From a checkpoint of a small mixture-of-experts model trained on Wikipedia.
Experts: 160 tanh GELU neurons an expert, 3 picks a token.
Below are experts of layer 5 (counted from 0) of a mixture-of-experts language model. Rows are named up (a neuron's input weights, with its number) and show model dimensions 224-255. Each number is 128 + 24 x the weight over its row's rms, rounded and kept within 0 to 255. Numbers have three digits each.
Before each expert's rows: "gets" lists some tokens that make up at least twice as much of what it gets as of all text. This comes from a sample of Wikipedia text that the model never trained on. Tokens count by the router's weight.

# expert 17
gets: "s", "k", "e", "n", "y", "a"
up0:115143149120168095145135110122130091153120163133154109134117135140088111106081133106157131130114
up1:107119128144109124169130155135101149128119141109174132105142116147117156148125148117134132159129
up2:110134154127122122158143160113135117091087135078131177136100157142108124099127080115186170162112
up3:094142173112128137165139122135149110097134112114132143097120196116130116095096114105159149134118
up4:060143111131151140101121078167136111096114105134147114091111153116154144108088114123107190102124
up5:146131139153133148126151082111128151133126123072141161104112135133127154131128116152135150117129

# expert 19
gets: "s", "e", "er", "t", "th", "g"
up0:113113190179106153132108080102115100084146141125114127124128136117110132144086112119141141097138
up1:122173168155094082167132169106130132147121146109100153097140124143124194096155117147129143159132
up2:110132153113158117141112163094133125123114117151098106078143156100062085139113145151122121112131
up3:127123143117131104177118170102094156165088115131130139099130162146113169125106128120134081134118
up4:100132080130111155133084130120129108121111111118151127107116121160101111128109145103163145127116
up5:106129103115096120092129129128147129136129120124140145162143142115149112124127098109132145110137

# expert 28
gets: "\n", ".", "\"", "==", ").", " =="
up0:129120102148110129123114130113169129115157158122157124090130125111084147159059128114132119095136
up1:139152127153152159157129116141120099139136112124067131084101120159088106171136104144156149170115
up2:128131136116111135131111141089162146086133114134139136151141144191123150136106124105132121115117
up3:143145134130141159151107155114117148082121112143127121127135152186130127132131123159147136104106
up4:114117129136117140121153158149095150112129135112149135079129083104135150173109126113083144114099
up5:118158108160140137169133140100147145097064143121102151124090150128104114121117092145141122139116

# expert 14
gets: " a", " an", " be", "ed", " was", "ly"
up0:109180093142125100109093134152132165180109138124141128127105070113135097111130134139139122119143
up1:111134142131096139138183103147175109120129157112142136114118140109125123074082111156143124169111
up2:104121106124097135122143111110107099148133154117145143148098119166112094110132116146153216133121
up3:139154091109121111136098109133099103143121089122140120131110123053133106103113098108145130119146
up4:131171100159072122142135106153135146162132121131090145047147150155104126133115129127124142102112
up5:132126098150151118162111131097111146079136125124163123146113114151139125116102152131146130145128

# expert 23
gets: " |", " ", ";", " —", "3", "4"
up0:111133153093110135153113133090120130117117116152174157114107148160127151143102098104120163147087
up1:143110150083114146132110122130116154134115107126123113118119095223123130100135158137146119160149
up2:134144121149114120145082113135091116164140100118098102158159180140203132123127102110133115138100
up3:124174145086134149139125088150150126138107170112182118157098195112116139153133125107141114114127
up4:098152124073105140155130113184123143140083172103137113125109159125180133094126068140180139145100
up5:126163167163115116162151152134145100132131118115103134142120193152110124074131120144119190099071

# expert 3
gets: " The", " the", " he", " He", " It", " it"
up0:098152090107142155111106120063101172131130127117095130092120178158155146133099099162138130126105
up1:096142127135105118155134153116126138099072135082112157135105106148122132098136118115144170125089
up2:115182130107106118183108128101133086120139093126165127113144127143079124108116144173128102163112
up3:099145107171135138161127103117123119142117124086066153095113141103133106127084109126106175139085
up4:124161134144141084153120081138117113149131130124165122096098163118141083110129149185147128106113
up5:073128094131095091109140151139135140122125152146124132089149108143157177111131122137136147092095

# expert 5
gets: ",", " (", ".", ")", " and", " that"
up0:142154102100152137143130150144125131122087134104136119150113156151124153105128075133140146159091
up1:127128119167103134106157163061099127141125120113185138157132130124144157141129104107128141108117
up2:116164110100125127119084172113151108152143111115154162145115151157139131153119112164151159125135
up3:113154128166146151145102153075096128115113104128122122168114113089148103120147085116096071100099
up4:107156127075115100134097109107138096131119174134162130099127150124143180116130128169114183094126
up5:118109153127114125119144146142100133123112133129172106172150103119160166142114114108120126110132

# expert 27
gets: " the", " of", " |", " to", " in", " for"
up0:121170099145082122149132128109115108120103148115124153091099138129153101086133138141089144121106
up1:135175118131150137126148141171182112131126101132061127105130137129130139136145126173149173139098
up2:116133141148118130139095087131159089098128111113133160144108150152146112106123098123128172128130
up3:135143137102114145125125130099120127094122121132121140077138131145145141084091155141145151126129
up4:127108115145083193129136137125121125123103148096144150149112142162144114150145122099141128141086
up5:119159131113174145131136153132160114130118110131152138131103123138092135093120134148137181126139

# expert 24
gets: "-", " |", "|", " ", "==", "\n"
up0:131122138168141124100157171155123095115138118137100114118128154076131152145122132116107141141148
up1:127120137116139144108106069133119119151101132118121139066112131165143169134130146135124110125134
up2:134126132122152132178122179148116129126089111125155141143135126136092125164110111139139135124131
up3:123146166142096108129130116125105149148088138112174147121116160160145151133140121161174177146122
up4:141145124131110130165150130116127082134139072113087141115102198120173121078125135124132152127085
up5:112149159134104120165138120135129131111119142124158113106116153147111174111138099165131160134104

# expert 6
gets: " ", ".", "–", "-", "/", ":"
up0:110154158122135156153134131124153126121124100125091150124115167174090129166112115147132148142100
up1:102115134095123106154167117157143137122150135133112155125140140193102166125091144165158173103114
up2:130184118102160102177128099163099109136140106106107132111115168170149128068050116099124141128114
up3:111187099100131131084162138120168111137126146114110142145145142146096129080102118136120120137089
up4:084141159127090152153096144115135112081109132102129160110098127144127132129118100119117130150081
up5:122183141147161120146161123127137090119127094118131131172094143161155124112062116168136169124101

# expert 8
gets: " ", " p", " c", " f", " de", " co"
up0:124148073148160143128058150110155163157115119120096151124143124115105097175129128120097121152125
up1:117161120106154203121088157114119150166113134097139128131131144126175095081145134093150099133097
up2:140130127166171183160132126130127142114140120127082132113135118160136169118099113131133115124122
up3:099159152111136137162134084091130142122091124119140143082103164107101160086126114154163192124070
up4:107104109116183106159142131171140137059107085117108124139140129172135125087064116126111127177125
up5:100140160149132154154137156095118128124095119094159157084108158147134140106092103126142137163121

# expert 4
gets: " ", "-", "–", " (", "/", " de"
up0:141140162098135139104135100129138128097122118140130108152102122182083131148116138121127153138124
up1:130138117165129094126099155067137160123115135112141151122111140154098085133143122126129149154088
up2:132120167169142140115128133093092112142130096141134122122118108148118173121151115175143184146100
up3:108123111155096106155117093087192141112125126106101138098109136172089075138129123122163125125120
up4:115159106081110103110081151100141073137137150163166122125122117080167114114140138140135103093137
up5:131121147179105133138116165137135138114116134122129115116117120119133141100116103115107113133119

# expert 20
gets: " a", "al", " of", " the", "ian", "ic"
up0:120151190159102177109061114128107092084113173123088123128128109142156128140092108140136137150119
up1:097154086093144139138129124084125137096147125131164153176110111111105151113136119164118128128129
up2:104109136076112125139118085158153101159122163107140142124156105169090097133105111110116129128134
up3:104140142135103122106082153156090086138110086110111110113130132138119083129121137140145100158105
up4:103115119154171176143104130152100151079135158109186138124108145146128131090156108114113130115127
up5:133160116147135152133073119074130155126127125124119156093118101117135129137119139185133122114110

# expert 7
gets: " and", ")", " or", "\"", ",", " &"
up0:106179134113132127145129167143157118112130084127108126129095175137135132038076115160167137120106
up1:099184165098084131135161124123196094102145135118097138097119142076150120116117115168109164114106
up2:122142125088149105132091163086141142105118138130131160146117167132104136106102129125112136199143
up3:116117125102132124132128123152177134137127138131140117127102100117118101129100100117147158152142
up4:112126158127106173115142092152115147114078133128114160129120129096149108106110134107148121148119
up5:129142171114116129134132095140103146167079144124139165147125143151096095137131128153129116099101

# expert 0
gets: "1", "2", "d", "3", "4", "5"
up0:121161090159127167156137105154139135119144161109113099146118128084136141132104141098121125154118
up1:128143126132103107144127196111138139112131123108144134106151168122102159121117115166129127155114
up2:106148160143146138140122060128157123065115142115098123138120196134116104093120097105138149119130
up3:101137089116132125136124120131121117111096108099099137144118118146110113138146120137126162097126
up4:144137108133144131091130147086168155144134127137185142115132131101125170101116142117132084137107
up5:107161083131135130119077074132092092100113126139140123108142091124143136120107140138144134114129

# expert 21
gets: "1", "2", "9", "0", "8", "6"
up0:152126095084114126151136117115123128150127098141151092102133185113158091122140147128124161060128
up1:097151135125161133142143091126139142131101151080131129113131155136106149133109113109131168143089
up2:123130152130127168098117168126098143143102147134172136104113137136144119157133128143168131167104
up3:095166102151137153175114147116146140101090134120126160104144140125125129138070112148139162128096
up4:107164151130091151133118151116127129089100105117127174113113135143146123114096106157152159187092
up5:107165147153110093168125153141116141089123158130118128157140147114119131106119108136120146096130

# expert 22
gets: "0", "9", "1", "2", "8", "7"
up0:132143153140096125160109112134089121073142063116116130149129160129155142131079123123146142135070
up1:125096134142143070096131123124158118172132097118168138114135172117116129127067123143131123113142
up2:181135120135126121111153109115165131128134114140123111122140178118173180119095106166117169079106
up3:121077137172137128111127150123078141084138128123112150114120084098157130126118123122083112121106
up4:166154138126098083128135169130132111171120163158180127103136130116140109120131128116151132118136
up5:179109162148115114085090143122088132109137096124117141141103149112145110106111113106149096167140

# expert 10
gets: ":", "\n", "-", "2", "0", "3"
up0:122140084063149160136146135131136111146135098143113130118140103134161119124123132134140147095115
up1:112118108134132145135099121103153150135159164110152127135120112121107159164131134100122136133119
up2:092107120152124120137103150141085215089137129150112127151093099143152105084139119183105149162121
up3:091167139156073112128121131157164083127138121091116133122111138120173119133093082136172123124068
up4:079139159140137123096131124139119125138132162129121123129127110148169087151141097153133145100118
up5:110120136148105197178103180144138166127106137108084142133128077154113131132129136090157109128106

# expert 31
gets: ",", " was", " with", " to", " as", " is"
up0:124118141175098121115144122108141097106130106128125128102093157125124118087107135144106137089106
up1:120134119121156140118141097093128145114127120120173119130114091124137166127104150139141135124121
up2:109171124157105141146112142170100097110140144123129115107117106056124134123111117130127121132109
up3:105118124099126180126095038094140155126117111138078113111099144146150118126158114130121097135107
up4:110130116165118119148119165158144158117130131129147130098126102110146128123110105073123166100122
up5:114128106139138129128138121161184134153133107132089118081122093159121138098125135090124147177113

# expert 29
gets: " (", "\n", " \"", ",", " was", " is"
up0:127151150054173136128143135110169120107126102136107141134135115189107141124099130131136144117123
up1:112118122085099148108130119107144146143072153117114144104114187114122131191138121123153123099123
up2:097170097138145194150091131113140171146130058134127110129123115131146166131090108097113127143107
up3:115168114075138113100154116102118131162100114122142124118102179130135144188105115158137139119123
up4:121146112114097168118106114162117095143107101110104128110114126147156099135112156101116107145106
up5:129112117169126142125131126151130086122115146141164163185111144162091127088128130143145105136121

# expert 15
gets: "s", "es", "ers", "ation", " States", " them"
up0:112154150129130140154128146142083150156115160113147117130142113166143142132158131139168123117143
up1:115141140110173149124152122146172121111089144103149156131080136145103111122119088119169135153121
up2:127135165142165147118134109148127160099129130117120143159112151106088087103084117141091097132147
up3:142139140147123148146123145078108089140113132123139161109103106157132141091121139085123158097133
up4:101131121112148196135150112141158120119109135107101156118086119126094108132112090095170195127081
up5:128163111130147119146141107132150124155134170146140161119131136148112150152127123166120168129141

# expert 13
gets: "'", "s", "ed", "ing", "ly", " also"
up0:113149117155133139112124130143133105141138173101152113127110110136143111121155124129179162088121
up1:115114144123152131116172133123168085097139150106126149110120170151161131130119103130129166125123
up2:139147117125143163132127117141108173092106124139129133109094127148096126098140135124121130096111
up3:080163124081150137174163076117155162144108109101089129092132176130111117095096115103164145206103
up4:122124132115095162132133110102138159127116121089121132080115140140105114126109105131163148144070
up5:129140149126105143176179162139129092129149100130140130150106103128120187086127145150114139116121